config = dict(
    d_model=96,
    moe_layers=[0, 1, 2, 3, 4, 5, 6, 7, 8, 9],
    router_score='sigmoid',
    normalize_top_k=False,
    norm_eps=1e-06,
    seq_len=512,
    train_tokens=265900000,
    steps=7957,
)
Below are experts of layer 3 (counted from 0) of a mixture-of-experts language model. Rows are named gate (a neuron's input weights, with its number), up (a neuron's input weights, with its number) and show model dimensions 0-95. Each number is 128 + 32 x the weight over its row's rms, rounded and kept within 0 to 255. Numbers have three digits each.
Before each expert's rows: a language model's description of what the expert responds to; "gets" lists some tokens that make up at least twice as much of what it gets as of all text. This comes from a sample of Wikipedia text that the model never trained on. Tokens count by the router's weight.

# expert 3
Description: Digit pieces of years, dates, ages, percentages and table numbers, e.g. 198 then 0s in 1980s, 201 in 2011.
gets: "| ", "1", "2", "0", "201", "3"
gate0:168098156084075177112148083108148103123162112087099150128138154131128096092162149108098120139170071122176124135122204157146161140179101127108104099170129107100160119098099111110108142093159145103142157140202108132186164170162151146144109134152114119138159103072185156097163083121165026145
up0:059142124095112122150084155104133166054112112195142121126136102149120115113083131187143121075158111119117146113082084156147144177106181071126132110148191125119133090100090101127109139182104118169128138127091151175212161123117175128063159093184102141137100144115084118107174073136137127126
gate1:144130158126089139160151102116184226130119088111103151120163181194089093123191109138192120160180106091131123089137168076105158120129127132158120067173109192122125061120122114105097097098106124109131109096120140182123144148118130127097121068078164130132088136174135102117181172141138108103
up1:131091194093139142128167204102151178147141129189136076153130109110113133188143118133111148128100112153093135084071107100140109175127102147097100201137155129145130135178162111160136128148170155143086098095106179172141120135091195153141111116176121123128125205170143065166176135136092164153
gate2:202057128131131094144149099123107068093112148120135128158148117129091119146095161144115125115131130126140094126111131115052124142104097203056076128112091102147145141117105145159174128120096125149133102136175150078094155164080143119075115155093176156156150162181190102095207170093162107134
up2:124156104146151084112098120137154090116127137118083055128132181138179145141109172108149145126134108125125070091046039113065137092149110161120134163155169117131115151155207156089142125128096095177151113122117125036171084128089091131105127139084141109121129098140134100159158103095130072138
gate3:125087122156138154089121166167141134108160114109210104081149187143122072155076129113116155075094109079126148172121110123101104149150154099120092160097169160099183144183163073104159162142106112156097134134168098140160169084132117189147162172098130106121149208082153130124086149132176142100
up3:139139150137081166132173112171077165150136090141085074130128132189096108138072132130151128077108141080077155074118162129127126112116094099153133102143152145138195120115151098142144077137163069134139106174193106127180096121077108131124185131135100146082145135156021120122151125117069141143
gate4:111143163182075141078122136113177198122136101132097153154145157127123122165115099090051106105178144148143144144147106092116128145173121122106146117081132187174110127161114119083112142174113100148097166095154202137089139060106118108156116107125107119156134044187171150083066106117102143105
up4:180126138091111111152136106107127085120108107139112123102100084175169099129133099161175134076106197169101141139134143142116135149100125166118126186130102161104151113174126160093082118085168131125132197117085193115098124142191219092161132145125087089085130042176139161145082129115114120136
gate5:142125105122111146078123109120187151143090183091106127190149112066156096115140093152058116098091101094181093104125121090145118101140133104153142151089183152118080119203192120085130126124120117135140141139130069154088118108185213068131131157063124166128126127136140126161118148096078142147
up5:170134092143102134133197156151171105106169172099130110106161089144143181098116092093101092130103152116150120140091136119201158122103097106136175085098057175131050155170164159163138130120158092144116150115097205158096118116167071128107080117135126114162108167091094122079127143075152127143
gate6:152079170158138086111144099179120174127123132153147119102109180178128211186153156171101138131077077116139139147165080157137139196126168157141118074109125120104111127110098136153077153079160124194138117167118131109128134146145125168079094053142141099176125147068092136133169150126169090137
up6:140119095136102163046142100082078084133109202132164074135141112114173128144111124159123123109161180101137147095165093192116126149144170107075142064113145169119183173122134164153131128062110089111131079140154098069122130119089106127107137111096186088124147088169136095073109131176114131118
gate7:106103138197194113159045087073125216126141104140090147116175129131151132128138190167098091149120112121076162072158126083096116119102149092127167187111089083106165112133159157111102162140146113175171116100178111075157137131133121131127188140124134168128145130135153101150114088100134100164
up7:161145131122131159101085103136127173122193120204139115115125114144155162142174132152134048149196153072081121105169117151156110074119135117082151175133116143140157144150152115086113118099163176153123090102152179149133105081192091136137162066106146112118108173161129076108175121076161083146
gate8:089119156200147165072147126127145093168127102135124118124163120138196148132101182130090051174153136095125089058164185139066158084099141147134161149160097119091156105073145138118137139166163150077159173154120117139139133102113087163163143132132152093151081167099074105133088131120083172126
up8:093103124133137114143091071144140186153185067133082146152101118085107169143175100129153149143116120084163095117098158118195172162092170049133127169097115082177107122137132159138119087134141090138064139098172126115103114083171092088166147116105047128146160134080163091155140111116141141135
gate9:154119135087096159097095126144159119149110132153131084108120086114159184057161097160092065127116093121099107120121151095110138199110153099125160122141122135133089142143168142126210136178120080149091152120082145173124078104164147125144122187152195127130092105163146059087048133168124117108
up9:150127110096120077105092120097153164088142147114078145148160158141087098140142157114190085093081110089105188119082175159136038095122125118155088164106138130147143138139173164089119172142134101070153106172124101105167103068095111110110189123136160086150171147151131150098119121114047149157

# expert 5
Description: Mid-sentence function words in running prose: and, with, of, from, which, who, his, plus phrases like no longer, in spite of.
gets: "and ", "to ", "of ", "the ", "a ", "in "
gate0:064099103094112116170115107106142130111131150097136105110196059180111121119124150124115152130117093137108094125136115178112110090101136052171135143110117075118098132081139063118182142122074136171088174071118169089128100155111156126151129139134154067114089136128199095112160171104160192087
up0:186144185146129149130108064116172133146147184094109154106101057147130108089110113116141077115132139078134097117138094083121057115146139140112126145159087064092118152112092157085118153113156093153116102159098076167150157147115122053143104156126118103166138183151194113121056164145084101133
gate1:085141083167070138061132139100125131153118190118112123110122078051150113156154191129112091157171155094112118073153098103121154099132117127141128096115172144136142141088138165206155157126135108105199100111076114177125095125129117118133052195156111148114089090178094104127149126100141165146
up1:071142163075145163078096115117151089127182105131144119142156113088140088110128133116142109123151098094150147115134143162062152093135107138144100076163129164068145109094161171169117094115151148091127135202110153106168149142109038109149135175114183111149199210132129075127131137175115116111
gate2:146112110164176157123151122118170116125118171133187121143094119080094133147121129141112193158113156111136127184119134072107138208171069185121153102100090195149146104098144087104123097129164101098048132113158211188081152151102102108106143067119114147166118132150140148097128136121113089116
up2:083071152099125134113129092111150135110157106173136155142062137116099105166171146190100122110186112091121117107115124116124141119120113106134141168058144065142142082067140085132205179130090089069126136103196075125189142127089132165138105087131063094139092137094141166133139132101094128131
gate3:143090132147116145149128136088174082122167166065156126176112093118116139121097150136135174116077137165153194135126112123091176145121107119116143121177136149148167124104138088125168143120168111133199137126143155178088120117117135173164088160165074140096192072046178084139070137108126183091
up3:148166133145062079130132079147108157105154106022149130127122075116154173138139141075105117140083138137129189125103126142138126138123157104153138140195147110129147108122189094117149076115194078116139127185116161152071142129129118127103127190084170156108101221128112096160147123128125159099
gate4:076088218137126137129146141148087125112104069122140153129149170117105113158164066074119157144135122164106142156101149161145126145120095116134037125157138113128075142120102113101098129144077126077148163143123175083198150079157157141101090179124169094116101102080175154175135119124100180165
up4:117160104061141111132099114130128095160148118149098096119155115156107138138155096177155151129125132170100121135118187086135101137114091107160151071120158126074140142192116191131112084123152109162125097178179096180126093161102170165173079098137182141115097184124193065114160122150102184073
gate5:168137114152129127078091096148077175089186150086190119053106135065116131136120127099112099111094158132145113144142168131095137083136187109124167209094071127097105085140094131135103176095116104121127049157163171108183160113110145134137132149118066130097140147112169152094141142153079126129
up5:142122128123119162138094105158078173109140127157141081118102130142185156168095081149068080067109151145125123062147098121073091142147150103072157132140109125167113113164098085168085148126061159121070079163158140093137176123090150168154153066123130085106104107136158096131186157149122152085
gate6:102082072144145132134101136154149098106110167145111065074109081126130158139074122181148118109176117155170105111090098136190104122135056125088119125155125144130141162152152172127150137096094084180108132142084131110167104129086093092125110114154138072160111132130111119138056141052082194069
up6:102143092114113133131132102153087153149173141154173166081098083161123139164089118124185191107136129161163118144123117111104134137122151105078125174145180132134118178143091112101139068095064114175136206185140132084094124089104140175100103138107111122150066144106184106089144119146070139055
gate7:153120127131147107138152164151149099148153087134077132132143173125125096085105107105178128153117080163105127176149119130135055111157175094156118158123126140170169156134110178166181117032197168115115190096141149141083082136102135145089167096148099129148141175150121124116141069068098133190
up7:147154134139123144114154185129197148132100091114085043067124154142157138110125147156086118123172102073089117154125114120094088150082073115163129123187189137132074185100117117168161109118098078166096161080129131124120170164148148095188166103195154133135147169126139137110095103127112110087
gate8:109127100149142139120134115197212146168102119126089122128188129159144130145114131118198121116119133133114117095115148138125080103111080102137162167155103098127171184192190131157198124074150182129148139107108156137142105117128137155172156082188148160179141120108033137141093166138130081111
up8:159093112143107100140086051126123129084074132107179166113103093152115077095128104087163066135128144068140176079095120100151104123162094172119148086122124156137124142081159135167124106138172139189114097059102130154140131153098106153172143084108065100092098116111125104184118124133060113081
gate9:138107110126112081070071148105118118118107128084169106076185114155161136115117080135091122078080121130141119174073147122186142098100173083146105136158115070114112147130108097140087157148099151099127127145156173109126141032129125188182111063091118099114089117149147113120137212142093141118
up9:129118086088133106173159166145101141182151131105098160197078153145136099112092103106132145108121106157119128153145149138078172154132126159163155141123122083090077137137063172155151148133144066133210152135135171173097096174156095140035142122143087182130117107173147148116125145073172130097

# expert 2
Description: Apostrophes in contractions and names, decimal points, thousands commas, and common function words like the, of, aged, e.g. Can't, D'Esterre.
gets: ".", "the ", "(", "'", "-", "–"
gate0:142150050138143093095129093137138148138122188082104169151172204186129105128149124083151197103147119145109157161179107147152134168112152081122123096120170134252124097101138145135123104164126132145147065119091115132145169107116094100110154092122147115114142134098085179084142168115146125109
up0:101115145133173088076149158083122099098139089146090147093137084091134168158134119172156134128159177149103098142168174111142172102145135168143104074108107101085161107144142087100149158080128153113077142147156150116147121139061126150124087101069093176125153048162161124060095086127133199132
gate1:125074101107094148090158145148084153108057107156093164135129108041072122143172072155115134131148104134158122124162110113197136141168142080145119089173155154142121148111160109084073052076088105184100127081138131167133129131110146138104143158103119101202123112104109103081116162136093122107
up1:148182093161162159186079179118167067125194127107113098124156151126113105110111120144133087090126137156124111195160122161143111144148161168140115149122109158153167120159146110173223158143127209157154060177139160188097129147133097130146036121146118152117115109138131153129123145119150144111
gate2:155163149127165170124217130129174145126109095172070147129135184124139118103126190171187119148120134115136097100120112121146074171158163077129085120084156113094151171129104120127126127139108103110171183113209092124116200152131109104130149203109162096116111165079094123186149149134153124140
up2:144175122154162091168148156106114180115146171134076158110154093098176119114129140167190209131177132146088147134127091068153127110159091109139129107165114153124114147146107216163104104131123154093108132124172114125136161083115116153098111197081113114095236137095155100120138095148120104113
gate3:116080128159152170175165131174116114120085152133110040151124160089151076112154054129195029153120123109128094187130113164163118151129155109125135110169187148121171105114100141133067124133157110153119117103111100099097114175145162129136129152139171163118137167171104165142127135138203144102
up3:107166123080111134121078130120131069105121187203157156110102110158149075132098137166088142104148127102088160117202157182105133106162076124095132156090111172155077191132105120072143128100112085185143123158132104113109107120133117042128179187106158136086102103142132116141150129159129081120
gate4:140183147177115127146105139111113083074165106179126181122124215069119129144076146113172145187098091159126172176160128165158139133155101102126095087109065148067068173104082130144104114138154112091118133126171133138140131139077144089199113115140131127123161133081150148115183100135125164139
up4:155155135111145146144095062131074149113155159111113163115157172128107103109159129212156104106135118139075119090081160105189094083104071146094134112097102199090157104108147097061091171078135140079134151131093168097096122119129142137149117157100103092055077127151114119124125095099106176101
gate5:121110162152127142163157153120104068130177199119115127149062122142144097141096092107121086152125084117084079119176123155149201135148123110123145132162155136149082135178138122193154164063119105180115132103132154120101053170102084120154081164075120155107125117097074158125138135168168116186
up5:099139118090154101113185070172132139155151128115126048102136164174122123116163154067163147141059125160140133063076128132099070148113083124160059157130129079168133170128159126111160108115142102128136107165149134094172143063114126123109084078094131090098120109099161127136097173136169193134
gate6:193125131133142124133166114105111126107140106195116112133106170149136061155149101088153200067121058119132119122169114156121128205167151155156112135118129143091117165188089148097161136139142097149186151120143154082157111128117147077078195152089175111144132044102177131155123139102113128113
up6:126117158049129134092149164120156095124103128148111066145081136097133161141132129110074166118109055088113093114184127106052095166143140171076193112147144142143181164067174157140100101144100122112109103135135136108138141168113062089173076098082140160103108152103106129124135114119153066140
gate7:132174150133094093167125090150128138076061170111169144107133167139090130115108109147132165165119157130091101084099145083111132032130070183111131139117131096170162137099138115155089084110102164107140155173116083117077141148070141108096091084073159081100094129146153152067102115146139079110
up7:144159124078119141111137162118150103148131179104103107128130169131097178152145135124117185100079103103136085063131135110108103181113079120165117151214137144130184148162151136134140056206141135084144127134154110076148076098129118118168152130057075162104122089193158118113108151101121140079
gate8:103123106138083095175118115084145162143067112118129148178150187126102110086126118136178160153131114121115143146160060171145147097185152143175091100177085071131133161093078126070109158109140101126104186183121159134097138121111089176184120081121141077120095140118109159114194174130087114110
up8:179167120127124112156146179180142142124108170172124077149087091149106149104133201101146135100112153111127102162157165135078118163080159141090098047102132113113145128106132116151158109161097126110142127124111140097145102085190081114144115128099147105135196118117127169100043068156096176198
gate9:127112109163104130089109154133126059135163090141108136125122141178124160145106098133087115169121119120149183140084183101150123130114140152099088130131182118179129041129088137171144114093126129119222106120123181168065128088169064127172119107128108168120058174138118127090163123077155166130
up9:165103099112074060128167158136149151132148184166107127127100141175055163117099134128117090124099142120106140162105128135106109126117087145098060058166144131149117103093103106111119136127166210150116150068123122145120173163177097160077137133129160192135099105117094086120139114178114207089